From a checkpoint of a small mixture-of-experts model trained on Wikipedia.
Experts: 32 bilinear neurons an expert, 6 picks a token.
Below are experts of layer 6 (counted from 0) of a mixture-of-experts language model. Rows are named router (the router's row for the expert), gate (a neuron's input weights, with its number), up (a neuron's input weights, with its number) and show model dimensions 0-127. Each number is 500 + 40 x the weight over its row's rms, rounded and kept within 0 to 999. Numbers have three digits each.
After each expert's rows: a language model's description of what the expert responds to; "comes after" lists some tokens at least twice as common just before its tokens as in all text. This comes from a sample of Wikipedia text that the model never trained on. Tokens count by the router's weight.

# expert 53
router:525506462469512529568571519468441379478427528474463514463497516480414500518488525559482453499478506456524490479467474511505564515448475518497490600448427482485507501534566486520473478467524525577452503417451467517525529456515552551412489469486488590534472454485549489457479465552522547428490445506492502518520512461505554496509528461460499476464562525532434541493459442459445478491456
gate1:532428512520605476530555577471521540504539463443542508508501475565508519523546503523518582559605548542549434496508520521533492587560542527443527525500438447492466482478518498489518524493537540554508541552505530475477456488455517506542480501441461460479480544491446565474512496515562488463501475556480484528427524483488560452482464531461473488425453480487584472460536546488481525580467
up1:588403452513587513506478569490478421548520511473500465516499462481440543482459474469503528501578516521514512472470485498503459546582573509486534550465438476535500477517535589546505474496493473525494507511511634441544489563442498516502452495485512501494537524516421499548490499553459400434531476533516463482505513493564460439484557464450479477498471487565515483480496467523497446468526
It responds to: Pipe cell separators, dashes, colons and section markers in tables, track and personnel lists, such as |, –, ==, 3:.
comes after: "\n", "\"", ")", " ", "\n ", " –"

# expert 58
router:511461495501544517585508470509508468493448484499484479463471516476469454545422597487526455538543506518481515468505517478589548510471460508489473574465477463452469553508557533480525482452489548544507434531483492531533461443521540537440532407475425573471460519424436466488372502558542501481498478535570471506498528514471511505527511520448475469495536498544465525420432461541542504466477
gate3:450534553525453544471497502509417429431493543474448493560512507565556571510516480549457518449572487522577473490422531487490442477537506504526446537492496533504465510467546484496430479494480508467478519479505482491523509452554489518565511521489598498549496491484524484493476498527420477499463481463524463490497471520478544525494601430572485550463494406524454545525568530496391475501447
up3:425467500556571540510487525491530482537451492513457572513471436445474496512491496479494545540481424544415526501641557509567467420491471497569486482531494470479554535508506493514487505519466480519451539499488557558482489564476445560482501487485514555415459488415514517513497519441490501497533477415455535515539533511540429495572499436519517520530497476456494510491560491535583487496478
It responds to: Dashes, colons and labels in infobox and list lines, like Leader:, Born:, Preceded by:, Architect:, along with role words such as President and director.
comes after: "\n", "-", " by", " Preceded", " Succeeded", " by:"

# expert 24
router:479450462475541490527536459497501472493462553515443498441482488432491462547456503532510511539559514538514449460526577379543546475468490515546436549559427461459465474545506490520556500424506543523476507465506493526490476508545536522409553444491488478530479471428497475418398452539496485457404506515522495496533535526517501502494460495450521498468515545544455475440426441514450523474522
gate1:469474462467479439506497490480488563470463564520465507460426573462550505502503461440462504484530506524441486465485620467507484465530582522583517578467478491484489490497487440455474559463486551503439452402537445450501478531474498507543468534430466479507495531460544456437425540518437537492455514539460468535539577563526445489493544524542512491505429519510477475474495481451499510463463
up1:549459519460523587462500504398481479496432453458541481541468481503490435506533498443465480558527538548442473569504508533452478496490503530511497549453482466525545464538514482445518500401521497456478593496516468474522410558423515464457552535536487511481453565390468500525533578524513504541554439565496541455492558462510506540510575480483473494495497518452475505471513523475459530492511
It responds to: Byte pieces of Chinese, Japanese and Thai characters, plus syllables of romanized Korean and Cantonese names, such as Leung, Se-jin, Seung.
comes after: "\n", "-", " A;", "u", " (", " Ch"

# expert 59
router:466509523459504547511558545423503466501475516486466520483485504546475481500477562543533502479473507513506480444484491398468520432405494512510457497566481455451491448537511567549496536474461583521454479488486493539528451482484478545483484505533470506569463555523508500461301446494513565504467514497515458478484531496441536507547503524551463461541512515587478505447445491487481463498460
gate0:448528512427534471507543545509514519472521479507518551438446467518523505555496478509481472460537517485569482565480458471515510513579415513480440470525514500516489487509542399470497573546474557479486461430494508408499498563542453563503436502467541524477526428480525467532521420474522463487606471512555560502450455553542491520484476514542571501473482444465501506471500506498518557420435
up0:467517495520489471537450467518580483494537465488529498524581516474513476534515527453487489508525534532472444503560552522478425496493516465551509491407481487520493565521524500512416498567480459410412439549471508465548584451544528455483509454461520549557556548494513501497487524506510532434491478479547470537502568589527453460506572404519472413494507533529493541474552450492505542485509
It responds to: Opening pieces of Romance, Arabic or Asian proper names and place names, such as San, Gu in Guerre, Sant, Qu, de, ibn.
comes after: " of", " in", " the", " and", " de", ":"

# expert 29
router:507447422401518508517527514497500469527454497448484537492504486462475473582455567545474536495524473486580503468521511468525562481447498492494496539484501467461499518516555531543481520449502518507538592458534527493504500518460550597462534447513446488470501505461455566432451470476516512492518483392531503473443562491501570485492497536485492461441493513565468453373419444468524474493480
gate0:483455513479482547541475560495568549521438509469476514544427480456498500544540571494558480479587476464514489556511523525503559489482462501449549504474489515508507458451498528528431541465559446467496513458497499527508542537456505534488517536559461459489508468502500569458441407498518501497517520530501497533425587515457568531541601477504547498459471420478503498482451508530557379434511
up0:505468464501480532463491539467526562542414488395467465524357494490520506506443493534484504537504495482566523524526552583545399529484492466453474509444493497437483526540594519531531530454488475465513524520509509514573531467477493525465498512449453420455503507453495619481482476549484508530554521544484470473496547500468542504490483541482535448459405513522475474517470496502555476511470
It responds to: Pronouns and career verbs in biographical narrative about people, such as his, her, was, graduated, appointed, died, returned.
comes after: " was", " he", " He", " his", " to", " and"

# expert 0
router:495495511501457484531599518504505433484432545507448556429484492496424493495446551526493467502554548535491485412474542497537555498500539554491424551500475504454474568496587523497480532485518535503468497461494453450538452438512550540364476429500467546547488505493566497504427481559542504478460510513504467474568518462537519477499467568502475469422506486502492534424499462497502484543522
gate2:524487497445416526441515436521452481442437463525511471516546424502429428462461445496470471431517505519503547444496536479496472515477501574442544470506500498486432562439495390513499484425517497476454478541532418515496458485506531532479510514552491574494462494520558438505483513534476525434470514455449496495555535561465469447494499575547490497496530499463511428447484459547490531523434
up2:493456466515546494541498524508558564486490484458460469534516463536541474482503522536580526485525525500549507473544488468504497517450454500463530488468542428503528448535481516548530535500435444385513514538459508541536418558412492526506483482540463486490548548434535481487505500522466519406576492538543445518399497499468520431444471485516585489436542515565535511548527494576521508448474
It responds to: Line-opening list dashes, table pipes and heading equals signs, plus opening quotation marks fused with a capital, such as "The, "B, "F.
comes after: "\n", "|", "\n ", " known", " DF", " MF"